Experts of a small language model: 16 experts in each of 4 layers.
Below are experts of layer 2 (counted from 0) of a mixture-of-experts language model. Rows are named router (the router's row for the expert), gate (a neuron's input weights, with its number), up (a neuron's input weights, with its number) and show model dimensions 256-319. Each number is 128 + 24 x the weight over its row's rms, rounded and kept within 0 to 255. Numbers have three digits each.
After each expert's rows: "mostly gets" lists some tokens that are sent to it at least half of the time. This comes from a sample of Wikipedia text that the model never trained on.

# expert 3
router:142155128145126131137156129136117137148147136099115107072142133058151146149085092104135127105103151093142100181096072132169166110159127125144135144112116136127123114122143117125090120138128162
gate0:157122122124060121070145111145110117134112153109102115098133161135108117150104116161142127117122128113126142105128134172113126148080099174154141108139136128144148101157150125152064075111136121
up0:144106115154146133128148153149158093142123116125123103155156136124095130143112103108144159126145158107123107117132154158132141157117147150107144093131137106152141125099118146154138125148132155
gate1:117114138162108111130125176157142128127134161125177094178126122154141127150083156153106110137147133136160107174119115139090099081103151100118133125081070143115118128173152148163137144095130122
up1:108146121145101140089098150112162140127097151136100156127135179173139084101110137136110144141157148157146100110105147095077117118160145155135097141142127133147124123198140112142137124094182108
gate2:118135116123152108161109146165131123120131107086114131151140150130093096114086078089093137106149122159081165111135116148110116147101089090128080170142117100116106139147142147146153071095114124
up2:056141174068120131130102121114109138127141149155089153127137139113109110139159164118120139081096118145124118146111083137148140167171147106086148140084169135149112101153172125122139158102153159
gate3:152191139095148118119164148138155101115184130156135129117155108124138142076133138087146120112083140107197128124102117133127135124179163127093145119125157110140146123118101102137104116159116117
up3:074114108141143121092109119117141143130141136176123133136160136149105126143149147156151147115158106098169141116136121101127149135093114133091100092128145081139139117118130116154082147157119109
gate4:112137118113097130130079158143121147114157140133171113132133145123126131108126082137066152120154091143110172118134063070158148125125137147124067129125113110111140117104132133144125087127137122
up4:133108117180085135112101129151163166107137129121140115171153153128128108138150108171093100127106125133087132141103107115139117155138139146136128137150122140156148142132169127114137137116157104
gate5:124160108117117090149141162128132103120114095178137178131125105137120142168139117094161183140135105126148139096138098103155142130123156122136148099131132165133122153099124080119102119143109139
up5:138158128147168138101125085134112130095117149145153077138138115147108132105102138124154117136133155109113155155096147124107084118159150131118126102115122102122146129169110155100095170154146105
mostly gets: " |", "|", "\"", "\",", "\".", " —;"

# expert 2
router:103153144153130124136136174130133064143131173108103135128147109107145151134094122139151148149145161106096166197127133122137115114137122119138155139166135149121113096128151097141106144153117168
gate0:151093133120127167117133079116140092083093128156102108106168124187116166130130156149100107126113131152166160122096119074109164122117139126146095125126104090084123146141128124127131098105094153
up0:135154187151106127098107122125118146177130129147142127161103111168089103124175128138171145117134140181120135111094104134142127127138117126137110136156093095139148107138137100104101122140142166
gate1:125100183092130140136110181145151094146094146125132087142147141115112095118088110154162144139122178059113125151123156074095106127098077118151165156132150150092157122147178117139135120084056144
up1:126125115151126094104144138153093173130144167157126105118139144115138104152110136109142107121148144133118100164113140144075096144182162095152103120115121156109156127119089131167122138159134134
gate2:174192138109116146103144092166147108108152132099107128146114157092144166130128123116120120150155143139163111132125116119151107159126132169119109147165157145140138151121116128117120174136133123
up2:164167116132098141130108137155128127146161168113132139131123122128138129146146124097170125112124160135121152156146162131086121118124155106144132148122156126091114087117148118131155106114091119
gate3:139130141131124129111128088143141150110128140105099129164141154146140165095064096129121114171070131062143102132123137115142139108138124152132124111149118130130146119124153080141072110163152164
up3:148125093159092125096157174146091102083169088140160146097140148129116107110125112089074125125123144101122115130138135134109154138113085154078156140119124131142106143116141144134109117126128095
gate4:113133161135118135115121101142108152108131127151134175154160170157218122128092173135085121133110116149138116156143122142112102123112118091142137135101129118124145085109147104105130101131137122
up4:142154149147145154160131138135172145139118115099135138116095119163113157115153147120124087179174140141095130093146130177114128134110092124173138150157131086142097126103160198098142118157113087
gate5:093128145107143143194092108138154105139127132097158168109109113119097126105161150123121130129125147140103141147098149126096132083121159147163093137144098143195081143104164173199119093162109142
up5:182154134145131136131095108149121143117133123120106142147115123133126161078063106106144191120157113143140123118170134156140086134111135142194135153123110099132129065112165137097135102138109135
mostly gets: ".", ").", "\".", " while", ".\"", " ."

# expert 12
router:110176117155168131122173149072125123184152132137168167151067123093135120117122146180105124140096166133132127128137101166112163153154130124139113102172174132121127083136139122133143141130145181
gate0:141103140094103115150159111115115120173149094127129121137118127125147117114134088120132052122169102117145122147150160120169136114142155101105125120185171147147121093103078104120138120131165099
up0:140169131151142092135126132109144133160133123168122127139104155158096111116151176103152166117095080123137133111129126112132130177157105137147147138146085126094109152133155124100127122122109124
gate1:108105126088161150105128158128140141139133104104169140108137112123092169127152125128172149177134149108163114134176156138112133166164123174101111145118153139136151155109144164142144105132105102
up1:110144094089147117131194101126186136137137106152149131116100142159124138130143105098158137116136135106146132140127153148155146116149109126109146154125171160141153150153151164145144142157169103
gate2:091176110109101174139133147120134112202101110143107153100111145137118154138127132160069118113118127106121174103122162120136157137148155109166095072117121141078159131094095124091132098126157144
up2:119112138162115109136135138193144151115099136093153141152093116120140153133105123149146102076095176110125159083130126166113108128171131142128177151105128143144139130095084105134090125099160139
gate3:145138126173102089093131121116142107130126129123126200169111135098165113134122091102168109156120053135123142112138134098101114112150157108067106163139156153139127108129083117106082157095132124
up3:170158176088103143127096150149124152159094147146112175137083146111142109133135162132160140160150133117106163117164143110130135146127100124105113089138126120170162124122132135128150145158160151
gate4:061149110101117117160147175126143118133106160123144097101157137121120096087132106196161116133135113143132155099091105186111115141099121112168120137132135143164097147153156104120095127167111090
up4:131107083108117098148127113182121107140115125109120080134170137183119126158117095086148133125113108121122119117160126065123084109133122103129165118138098076150153176119115134081122118110118141
gate5:162150126118119119148130144158144142158083115111154103115121147133078117148103115155101149142137149158120090111148172124114124192147136126150141152093145145114133137116131147105138178144134105
up5:142128155085119168099158179128104147140125124135127138165110157094137169149082118120122064132121137143131112145112126109137103143119086156116141135110154135134117089117148141121119097097117134
mostly gets: "===", "==", " ==", "\n ", " ===", "===="

# expert 4
router:110169137146113132147127143134105114123139155098096174114136118103109143144141154114094132131099211104069173158089129144177121149143110143131164160144126108096123132156100110123082129135156156
gate0:104163109119091093138100153120136105120151138148107126114109132127166146114133140083110134125153106111114123119111130143127110107077097106161154154135112116167145139137111085081141127145139128
up0:112131076133178135109151162103103143089109121188136143098113120114103102155160175158117126104109126081136104101187144116119110144118141073092094162107095090131119097149142106133093158149086077
gate1:067110123137115128181125119141115115159135095148144109154143098121113075123100112115135127135115139098130145154120114095112150128164135112092137148146151103134137114110131154108122180142137156
up1:108097134154106124113125099146159149112156113093131109169128122105085185104163122159140080137116120154096110151131089124138116154113083135124124110135125125115201129111127163116128150133129119
gate2:164092160119122137089180136113090132099129134117152157138150114124133121161151101119127152118111131129147120128142109108153099170157125127124159090124150131115118118081087144093095091165097150
up2:152145155124153155112150132078110143131141121103140140157172096124168128134133121094140081118150166123095141154107175126158174121139131132093139184151090120171178107145156146163145108098121157
gate3:202089133146148090149161143151102133106143118164104136122122085096144130136140145154124116162176090131123131121144178098152110148187132105132135178143169104147119155153113126126137134146105150
up3:172126135114146126063128130139112161171143107178102153117122122100103155132116111124165142124118126076144132105123148121091113132129089109088118152082135132124133103169135151118136191094110143
gate4:114137118100154124165130103097156150161125125157100145155160130100142134150170116116145102122167130130130110158122091092117145132116107114096171116109135126108135106153163147159126134134120151
up4:102156135130127090163130109153119154112118134150127112145087154096110068118132132100149145153108140115141097140102141083162105106156111120146115107131146132120124154089093125130168151148120128
gate5:129122106138113135099106097148092119151142107127102150118122119145126112164117139160105134122143118123163132152100140133121140107122138130182152155165133145083113122127064114148113125130102152
up5:139097125182122151152125112126091118145133137101150123129176084146145084139173099117112128116106141086135146116131147135115160126125091182120088162123143097094115114145096138152137125108137139
mostly gets: ",", " that", " and", "–", " \"", "),"

# expert 9
router:110138116126138126144131131127107115120141112119140140132157133142120126153112136142105164156142144085100127155148118159127157120137101110132098176146120100147074141141108094148115157158129137
gate0:146146127148094090076170138146139103156159174145175123098105139101174098122133132116141116132120152122130131138122126113171123090133141149162085122120125132127148088080150146154123136123172067
up0:100113151107072153125141112153124139111113124127139099116117108103094138112136117100124127139105126099115129139099152128139046121131092128126150113136095134160095120108115086114129137113137108
gate1:122147079148105108148117088158112102128132107126106122154158129111137145173097110121091146094172138151114073125139116112069134098145112103132145148122140079172154134113142131139121142145113081
up1:155121095068143155117172134152122150128147135122094129113109102127130110160100135128090084151090140155160100105113143133169134138136141130101127160105151201189108156143145147150092111148152167
gate2:120136124118102103157101161153133143113148116162136144117144138187112109089167129129139130117159147103143110172096134110115100091111098192131133160120145123110136102134120132107138108157139107
up2:120167112080123132127154106152189125078156139086139093130109183149180109124094136132158084126155124138127115154151119161099148112137120139102152089154113137163123081112098134152110161138086133
gate3:152149125118112125103157116150090131138087162166157124137103138116117147149124079164088125141151107146144100127155159101133134185156081140094141172146123099104098107123119123193126126119149169
up3:127056097121110102120093082092114124132156113137134113121136116110154125079075136098101074148142092103131122147118116132105120132111126147076120123114106101147105100154120092156098145123147120
gate4:117161154129159152186146115141131102126128138114159101131117120096118112111122109150132164171100177133093167124154130109132130121123082096119124102118119101164086113145126124156130161136103192
up4:100117133086165094108138152149146115127084150136143140130128143158114171140110118125096185113107136110128169115084148122144082154141121090121109140142150135111152111143126120134138119135124118
gate5:154147192129148089169107107108129142109117114126162137147124160154089132161110142147112152105129128147098171145122097157099142101161121123136094121107139111136092146092148162182146096129103134
up5:143124139150148112135134126118180094086124087129125098138116140166152122098172133178130116140140174175071138117138125122142183110155131120168139152113161102129117087095153141150096081099166089
mostly gets: " but", " \\", "\\", "{", " however", "mathbf"

# expert 6
router:147158122146137129123190142130126113164166110110135190146133134132137147146123095128099138150135147113107132169127132179123117150157104069109121110142168122128111092144079087132146137109163147
gate0:152128137151161119131145160114114137134110136115141184126099132139121142108089104076154108126115144128128156150152133147117165111145091114123102115104126171182082119141183105106108105138096127
up0:107144168137092132131104140124118097134125145092116123126094115148139125139148136110116130075123142114136127103156090156150107120160160122141141107159133138148116105136132119143158100103121144
gate1:095147127138129146114148128122123126136115161137093125167165098105150114104163155125126154099118090137084142100119098114034117148114131145147143158118103092162143142155115157132099122098087104
up1:146131142137184108111100119148120124128137118148132156159134130099132118108101156073123130097129121125123098188126125152112153144162129122090161136121162162151166150127142113130129149106151101
gate2:166132129105133181154085120128151164093155096124176121153121106095101108169135112120142148163173133116159124145094123109128144102133172098115118127119115082127097117141129168134136148149122139
up2:162093089128135117134117136145125100150141121114159139120142115128160085106127132128092178099081121090120164167099092117128082099140114145093124121141120166174123150151124146082134087080105137
gate3:136154132146124133135111134121107106129154118088171151176117118136131111145121101163138118112097183121105072155145137123124108150184171113125130152129108153151135143149178124093126111121104112
up3:079141150095087145123183102119131131158166133138107126161151111107127138086149127144088173152113176134108156117135104079133123114129155129103087112133111135108109167123171111111141136131142175
gate4:166092109104123147097117114111135171160146160127132135097121150122177116181095111094138142158080082113129130136096138126116086100145114142144144161132143132113120116098120138100083127145152154
up4:156157118127111133105153142137109139154138132135117100125136134117082164137130060113151097153104093125134134081115143081137097156132165162098116155145122133119123145135160141104115110129166113
gate5:091095136130127115132134126108118120122108115128165120127071126122113122109115149174120119153082145135143076124143089136133079181127142127122129141191163160115113079147136090148134112119111165
up5:116137177100125120131080126148160152069137145119089125169161150102141143138149163105154114155137143122137099110107150118100150153145098134099142105098118122131119175129130157098088136116146122
mostly gets: "°", "″", "′", " ft", " Succeeded", " ("

# expert 14
router:132105158147122092168123120103102144116150171088107125131154083125111137148099137121136145065149111119071131130108116160145135109117085126157121148145170120167118136170109129133109174149118123
gate0:083106128118085137107115099153088135138139178131142162145146113129177072108139112112131119127083117146159110148063145114126092143144114124141163150182176151116180132108130093148144151124136099
up0:151111084149127127127088062138159153086139176122142122120148135096159102127136134149151129135148139122140077122126108141118139140133115121125107120161130111126147146065155116127145147105098188
gate1:136130125145159132138150123119147110115161128122148137132119112115130127185142125090117113134184158091139155117147087126103153091180165108117163136100173134129114123144113169173076107087163121
up1:157090122115086115136112185118125119148098139093153134144128183154082184112162132143127105121114109089111153130116137149133114115094164144120138115095120157135106131134136127111114127128109112
gate2:123127162147158133101104129120112085123147127113120166125108105121121121124106125087109112144113128155115081127153112111127142106128142151104139091122129103154109158154153111134126178143137092
up2:130116100112126157116115134150122133193109083128108160123119167118082110117126105122113127133132131163141176133133165119133087105095124091128149113116080095167123113125165134104085131156074133
gate3:153152147131122068136074131170122116136105089126127106091164098082101143130106110125194130111144122146104116133143172179156157139174111153141121131130116117140127160151140147136086118106129098
up3:129110108112149145157168083128153118158124108153123087165120082116111116146108122173149125107124128113148169139136093122106124152129160125116131163126100112120086134101137135135135150149129118
gate4:130094094121122126130134126177113128153118110147144131107144148144122140152091145120127098167138091113136136096120131153168084090131113146201139137124122093170159148095155131147134148176132087
up4:133162082135116118118137150137128096122152102103133117140145171145124159134164149139133114139117163092120124128167195082118139175158112135139112163128174161122083137123135176113148167194136115
gate5:130098120142151137132147113149137113128148125097150130093152127126127132129145165164111128131171112110105129104163153138113111121095106133072163126206095147125121140153094162116141122144105118
up5:115157191115149116145101115075111116143143105115126115148130119113105103122158146116114124097110099154082147114138137090149145116140162138100128115116130125142129111134102151143130075097093124
mostly gets: " the", " The", " his", "The", "=", " her"

# expert 5
router:111144111126126110162154112121163131135129120107107117131075079134102134179094179128086216089134142144134126127136103176114111121140099119171116145099179107110147128133124113123116128164112095
gate0:179151126164116107097100100160080156166135144117113092153151129168139128108111117169140138132111095113168110129097152149133110174126123093115136149156134140126089118102153111120122115150123101
up0:067102106164109130173158117123213145124114147105141114121156155101102144130158154128142147099162162104139159132154149139051167154135132110142125137100129104111142107154131145125137116095128129
gate1:102128074125143125075141170160118088123116079137151146171144101106113118148075167137159124110093122138175146126180153141114139159119126118097169165137123154104120154128162107144137119141156142
up1:146127115135139103147114112148092145124097087129126105118091166091120060132126106179164142086142131127133135122129114128123139123103065104143147135056114095125133124075150118149152159155158165
gate2:107130114142142126098122109136126113086113132164160122063146163120134090136083148141158141130133105118157115097117141124149130093160097133129121122115116172153151110140123131139128123098129131
up2:116180101136149128147121096166112140155151127112111120132159103109134146146111071138144117120145118097146138121093163134170123121116151163122092125158164111101122140129109143118126191125128139
gate3:191162123136102064102098133121109114151088106147129131188104121154153107091149158089117145131121105163120133157080118097180137073114135114108113118123149178129116133169158135147132137129128129
up3:159129141096139075163154120115106116129155101148154096146169107143124128164119131171190142105181083152121167137099145156138141143159154159122101117151099135131151146163133158166132091145119151
gate4:140111128154099170146179136133159148134139090148158118154083159124112119107128128150116118131117105125111094169144106103080127108116130124138112158126150160126127097131130155142138143108169163
up4:069131165112089086144133153118150141127148137152128063193096146122153116104141124150129145079175133113079178140149072090119134131158182152148096114141145103122161119100119154096100143093131127
gate5:111161129107083087150127089097142114110172093174093077122105112144150104111143141120155155166156112139106124126172120131092114118140145145121104089123122103145092143127110123141114140114153118
up5:130100132119144141118119080106114077177110126141167148170110119154122125127141119107121153127112117139106117132156144137116165165119087145136096121130159120123144116109158123112184120124154151
mostly gets: " I", "'s", " many", " all", " some", " own"

# expert 15
router:111179102155129127130153121068145096125123134090148162120166102116131110140122123147100163172121182119106132134121109119121163136165104100127122147116146106117138117142136102151152127127136145
gate0:157136096122137086120083118067138117118159117127110134167170118146114132158139166152125124165103151161146180124164123142137149128095154124136158146101172143105137105111147114125136121116134107
up0:146137135149102112125159137123088109149152135093116150139162109153141116095132134136121078120112153121129091080102104087104116164083108106151098117133146114137124099165173155135098118160109145
gate1:092151127164156096111106116135095096179137118152130119148128136141120135120134129129136086147102122115107117117086125113134166084109086149087110103108174191154130084183143137092127102150130171
up1:140116136124159113133142138166154146142126126132128137153139137102119079116134124136125141150142115144136096146147110086099083135133098128112111095134148110118135152138081104137088118122136128
gate2:111126162126137068090110175131127102165124172184152078135116144153096116116098120138117135105164185150139133128123162133110097153107131145112120098175143124131159149104111144136131138179140121
up2:115133104073121120126126119095163121154155125136135119130130139149135145121123104177141114103137113125121133164130095169114125157150104161120097090095151125119160125102118147172126124124138132
gate3:109176123085116129076141072119083107131151133113074109122160107117147127097170140147163164140153151142155124129176091095098163157135126127104131137123116135110129112129127121145125188146099128
up3:125132154148127185114185094120165115132101145119170162129167100140185159108156116168124139145183176127126109135107132148160154132131154102130196113129184122132139148101130109132141117161056113
gate4:112136167174166159124148129124115140110054129115085134098126158154165114150160114124098109164133141151115092150114076157101147122160152129179128123118131130169152138073105118121172158108179089
up4:129124132181114120126124133128159105113100128127143140113070131109109144126141119162168178133095072141147163145095104117132123063115137131084146117112133152132105125115158112092141107123155113
gate5:142138153126137186155123167144101087145119131120101170104190137126140149139147127175138139123168137111102087093192125124125158124116131134109175118155111122142096142111136160151120113155108103
up5:134125144097163154106160118116141154113132132094104123166125131168138151133208094096138138163084161105123151103132180123196143115160145162156152124101162082157144137151189180129104150161157106
mostly gets: " well", " use", " used", " role", " part", " number"

# expert 0
router:142133111141150132162127140123147130123132167087109149092105132117116150142085173145067154153094149125151131106116126165145147113172145123125182142192147126179121141142110119118182130131190147
gate0:120135147137132148073096173112143044123143130158141139143128135159118143102111133143106123118140149179132098162141160157143117122167095168121137150146152084169198126105136159145112163107154132
up0:160104094120154139116164137120139132117125133140153085134116085148130095115089113103147104087146130147147166142168115110155090198113112101134113093148113099089135089123113113133083112145122140
gate1:117117121089145112112119161118149108132129137171129137100142090134140119138174169143130109126131103135132121111119144159136105153139132159115129165172141130108118093156175157142157128132142115
up1:122108132130110152130130146135079146125113080085121121111167140153142123133092127121113121109117117136158099137193128114106061127115107126098122154161163111151123103100120151112170089086082096
gate2:141129097093127147129121153139134137111122138101128122102082131127136102151089072134093109108157130136147111136117134135118157108137138180141143109152107101147129154132135094108168096157107157
up2:078126105089097148116155115096137119143086108128103112148139093151128123124119117150140131176123143118081153125142143152117127106108159107117133127141177145118116128112143144149160154127121095
gate3:179129138157106146129146134134128093122174126147073123111133083104088153092082133072128148143158152083121141147110119095158116146150149103112147175083108099144102104121099158116131148140115085
up3:138142154123128132105130151131152146135147179130143100143108136134129135139092142122159132127098107142112150110138155167144090144130145120103121131150142074128110131098177113099132126110124170
gate4:124143142114111108094116151159131142127111119096145115185108166074126108134121207145143129130126093156100111112117114142174128150112172161132128130146138099111053113139121144120137089125097147
up4:079084162134158140126158108146117129132103132108165095147116086113144140141080152104142094121116126140141137197144124138157138110117131090151131129137148170108145115106102116148120117112137096
gate5:130119158138094099118119175180114095131154091132118140137127119144130149078123123087084147117122162097148121118155109145128168095130118102111160155112137094135095158176137096165176185144092118
up5:143148169161148129160152110093125097133132126108124148133151132117133108103115120112123144126106121159150107126109115135133125172128150130118106112100175149154109115138154108138117129189093110
mostly gets: " by", " with", " including", " after", " under", " for"

# expert 13
router:138141143158135095126128115130136119131129119145147141122078104129092130166119161094126155131137133124134150142132134159128128123119104125112135146150135132136116175155097106156160167162141126
gate0:097148152123140117108107146130164116165135084148137140105138156116172104058158130113124135048135131145149133131135106118118141119126142151100159137121152133159108107161084131124114139130118155
up0:135145099152138126143115135117115116075170110138124126149125115135138117105116109106142160166150172140077158117109108115171090114180118103113122117116140178088112111100114085115119130097122156
gate1:132150159109159122105111179140130120177128120106146100093123116143094149163160121117152183096090102116106101109122143178137122132126065122095115126121137112127070134169155166098128116139128114
up1:167150069105145108092154114165128150153124153128111120121142115120137093135125161152137128150083113164129147124132150131100117167093103112129104138130125115112131139129130138119161146137130112
gate2:125146096162172122133117137139102138133115120136127162127149116131150189126177146141134104148124118132108116136116150145163115160136126113093125091182143163137154112134119116126127102097118152
up2:128122150122165120119119172130125172110165227145138113118125162120108120109131185141129114134119107141167138151126146146085130112092110157102080122100142104110179081108151103166162105096092153
gate3:119123139149142099111136101150119111095127125109126137148092136112114144133125139093135150147141143139126099102156166068144103096168177148115131123074127083064112144102144149133077134147142142
up3:166150176151105091151090142160141159139161180114089118124145143139131109139137124145093174124141118113131186129158133132132145123173096131133102125128123150175131112102132114145158133154116133
gate4:099139098114141106128125136108140154168124169113140149113146111142123122146091159153129143083156076125163121142145168179157109159146108166126107096171121144122059140130128107137181104144105111
up4:098118132146110171118139142163104134155127114105122143145164108147160074113116190114177131133108186106125130104107168126153144144116133098142153130164120119149124145106152143123112188141145159
gate5:130109157133140084103146127123137122157111105113101166156101141115138124152111131133073120139150137139131080114135107130117127143139112136114115131080144125147113137122119091136095143131143080
up5:153070142114105142153167132120080104127105130138132128079110128106144119117119126128114140129154132108126088151080085155140115100126117086101133094103098107124117111133116123100124107157131103
mostly gets: " Y", " Kh", "mathbf", " Jim", " En", "š"

# expert 11
router:149143090120118114128125111135158117112103165116123135133094117120137152122071131161083169144096132118118108128125141160155157124144071144145167106133147114152111124169104089153138122157156148
gate0:117166104114087135100120160117078125179131080162127148089162152114156118135155157076098119083134111187137143132124104086084120106139178125145121145137154140120112132137109085099116130133107158
up0:140158112136127155106140141077102147111118129130121126138149128096158125133101152135099100087066132158127120153107056151127081135131153183125085128150115128082170108172150136099114149144161133
gate1:136111127158165137171100117098137209164135107112078102165146147134141116136166125119080168126139167114132128096079126127123123146111155135120137109128146091156089093145133144161141155127112128
up1:133144129148128141130109093125095082150113152164117136124097152170096138144125125185136116123153093132099099148114140120143131112126112129125105079117095101175171135149088147091084142145159141
gate2:136127127111169177149063105094124128078147122118124163174107110110146160158170106147118131115123128096151123144116109112088187118115122133115151152102106129140123093118172160106142157114133141
up2:124117159132143187107111106108113124123185146155138120179097150103103169131119093107134112102104144131158076127133165136115102137128126103131095087104142092145157213133121136088160145166134105
gate3:145126122155169115129140126174143122142116124098104158165155133131120125162111130163076121130115153153126098147167119173155099155204158130127106119131109116109089121116119136089137166122112138
up3:109190144154158115137114101117129132147111111088179152102182138151153159116115121129087105118133159142125184147140141158131080115085085154121129119104092157112176142081126110168112119159104117
gate4:111161140143147096110144123119149089076148117144144150121109150154129177128133139129146132111114137159143110099137129179132105139099153123104108171101104105138107126121133127116120118094097107
up4:130111127121146156156100113099095080126134156160148159101121150131103142082150154112088097157160124108082118138148147129106162091139122114105063078108148121109164134083110129127126136113139109
gate5:113145147097095142139118127149144153152152110122098141143142122149127157136154099141130097148137169093088115155123129181129125130171115119150160077118125104165155056158169162124150117177162125
up5:127120107151111115104137161121138126108122158140130143106084142104136144175107112146113159170106139142155112109148140145146117207125122185120111119134147132111134124088061160126143095108113146
mostly gets: " was", " is", " in", " are", " from", " to"

# expert 7
router:126150154144120112186163138145117141136141124094156145130131137117076152186126146131121136136158155135133160163184106165108136136114099116158095141155159103151130126141142133117135135157145129
gate0:143142113158152125127105125134097177138146109098141129139068148121091088166124143130133159207099119177145135136124085130139132122125167121119136123107115146085158125117115165120104143102130089
up0:120083147122156077098127078141139120143127126101163178145117133136139119146112161136089154112129114135142132170104115094163127120123170100108092157175154113128086156111162131122134123141104158
gate1:126136148150095142140121123166103123133141093122124150137130128151154143115145125140086132128097062142180142124104120121121120129090067105134155129136110126140101114128142151097132136146167094
up1:125134138100089117123159179131150146172136090168138142093115176125141117092122147151114143095134114129136116100098128123132124175145075068111103140161134121135169099139081116112102080150126162
gate2:134117107120129112106127084143122145108122108116132120177137115148130180121113097144170135108086120135120152087152098164120160125139096113101090120149164143113149132074100079120084119136123137
up2:146110113170117098153114111115123162109112116132083136117157144145090143120096133158144142114105142133141147102102098087141119108128146152143097092140169176123151133138128105101107111135120081
gate3:135158132143113105165153135135141115122130156136170139113103145077110159156112102142147145123170094140087122147132144162143148098097137153158128102129177133122111149108119140157103129173132131
up3:145106167167162122123161113154127145166145176112142137095096122143155136120146112118131134143078119102174167168183145157127121167138144140136107143120104103086170053111149136123146177121145136
gate4:138133141133167154084106104124093126119134093140066185138108122119124156138137133120101176112121109154152137129111122126128084150120174148089152142139123161158130164137112124130153141115135110
up4:148088112121143141125137150151091094135112097146123135131120168067134095134152115112133128143173099130100141112125124103147121159153131126119158141124184140181075120152169129139094151123128179
gate5:129120098120152111087114116154114117109113115169144182132096144160141126168116089126171104142143107124105154137103119096123157111146159136128130115156092111139132090107113143089114115182097138
up5:116131155136108142117150172103146126161151105175122114145159140148106114071100118150144091066101163160115145101113109139148129180133156070146103122097161133125116114160091131113128192113134135
mostly gets: " one", " a", " an", " so", " another", " very"

# expert 10
router:122149091140112102167136127115133123113131154089125184137061147105074108118157139113109117128113179114124105142128118135136132097158099109137130130103153127187100111117127115161126131151139174
gate0:142138129127178141124105147121159154124113106160131144143122132115125118167128168123117093136110154187134141126125136153107142128166064122118097121104137164111080144149111125160122123166152169
up0:138107158153134078140096122115128110122102101149135129150105161141113105143154115144129116154102103107147128131102142169153189191145069114148072104136157146112136158122164111164143136155150155
gate1:171105144112160084116110115120119146164187163101107146144140131117157117163138104098168149105158054137137144097147111132100143122125144086104142134156113141122082125128134084102138152132121146
up1:154122163134141169176137162114141165090151162105130162122162136138124118171122085127159105113146106163149091139117142141141090138132127149101115129093128136123131081128108108117084182095164146
gate2:106166111105090098148148118125122137073101132120136094118133099148123143148118109087159123115091108143142194136136149130137132101108105130122088131101145116149141109116136156114163115139143116
up2:150180131154107125137128123107167172156077080141121128121134123146136127148095134147137128102110103158140156161097145133107063126170140128124112100108123164162135123099131128177151098088151102
gate3:138157102104106123159115124121112154145142074123134133157095110161118118139154122122138107160126116110131138175109121137109106133132100108103094118097124101136132100137069160093092147146152132
up3:096141138096145110125132106148124153148121126091156101133154093079118109142136105060137129113094123081142085129118061144111155114145114129106099164165138109096138111150135135119128115124130136
gate4:109169147147120109117129116117154115143147162124159095190106103082119124124131179128112105125168101117162137113147139141156121135130131120118136125153189122120131095101131120103133119127108139
up4:125122115174143101120107131098123183103109122158139140158125100122148131097151124152117144153133142119109109081097144093146180109080125132139140118153118118121108124119136131130181156136133142
gate5:137138116150157197096158095108146177106179163134154136113133111138083106170109126136155151119119138141128148088141110154076154148154137161108096174126154108112136109120120155135126135133145158
up5:131091088131092113149105141168098145106166100136095115099088116137113170153145157135143131067146122123093145156155141141131147111107115110131107141123115132169166160151162115178119160135105125
mostly gets: ":", " –", "′", "):", " Sqn", " there"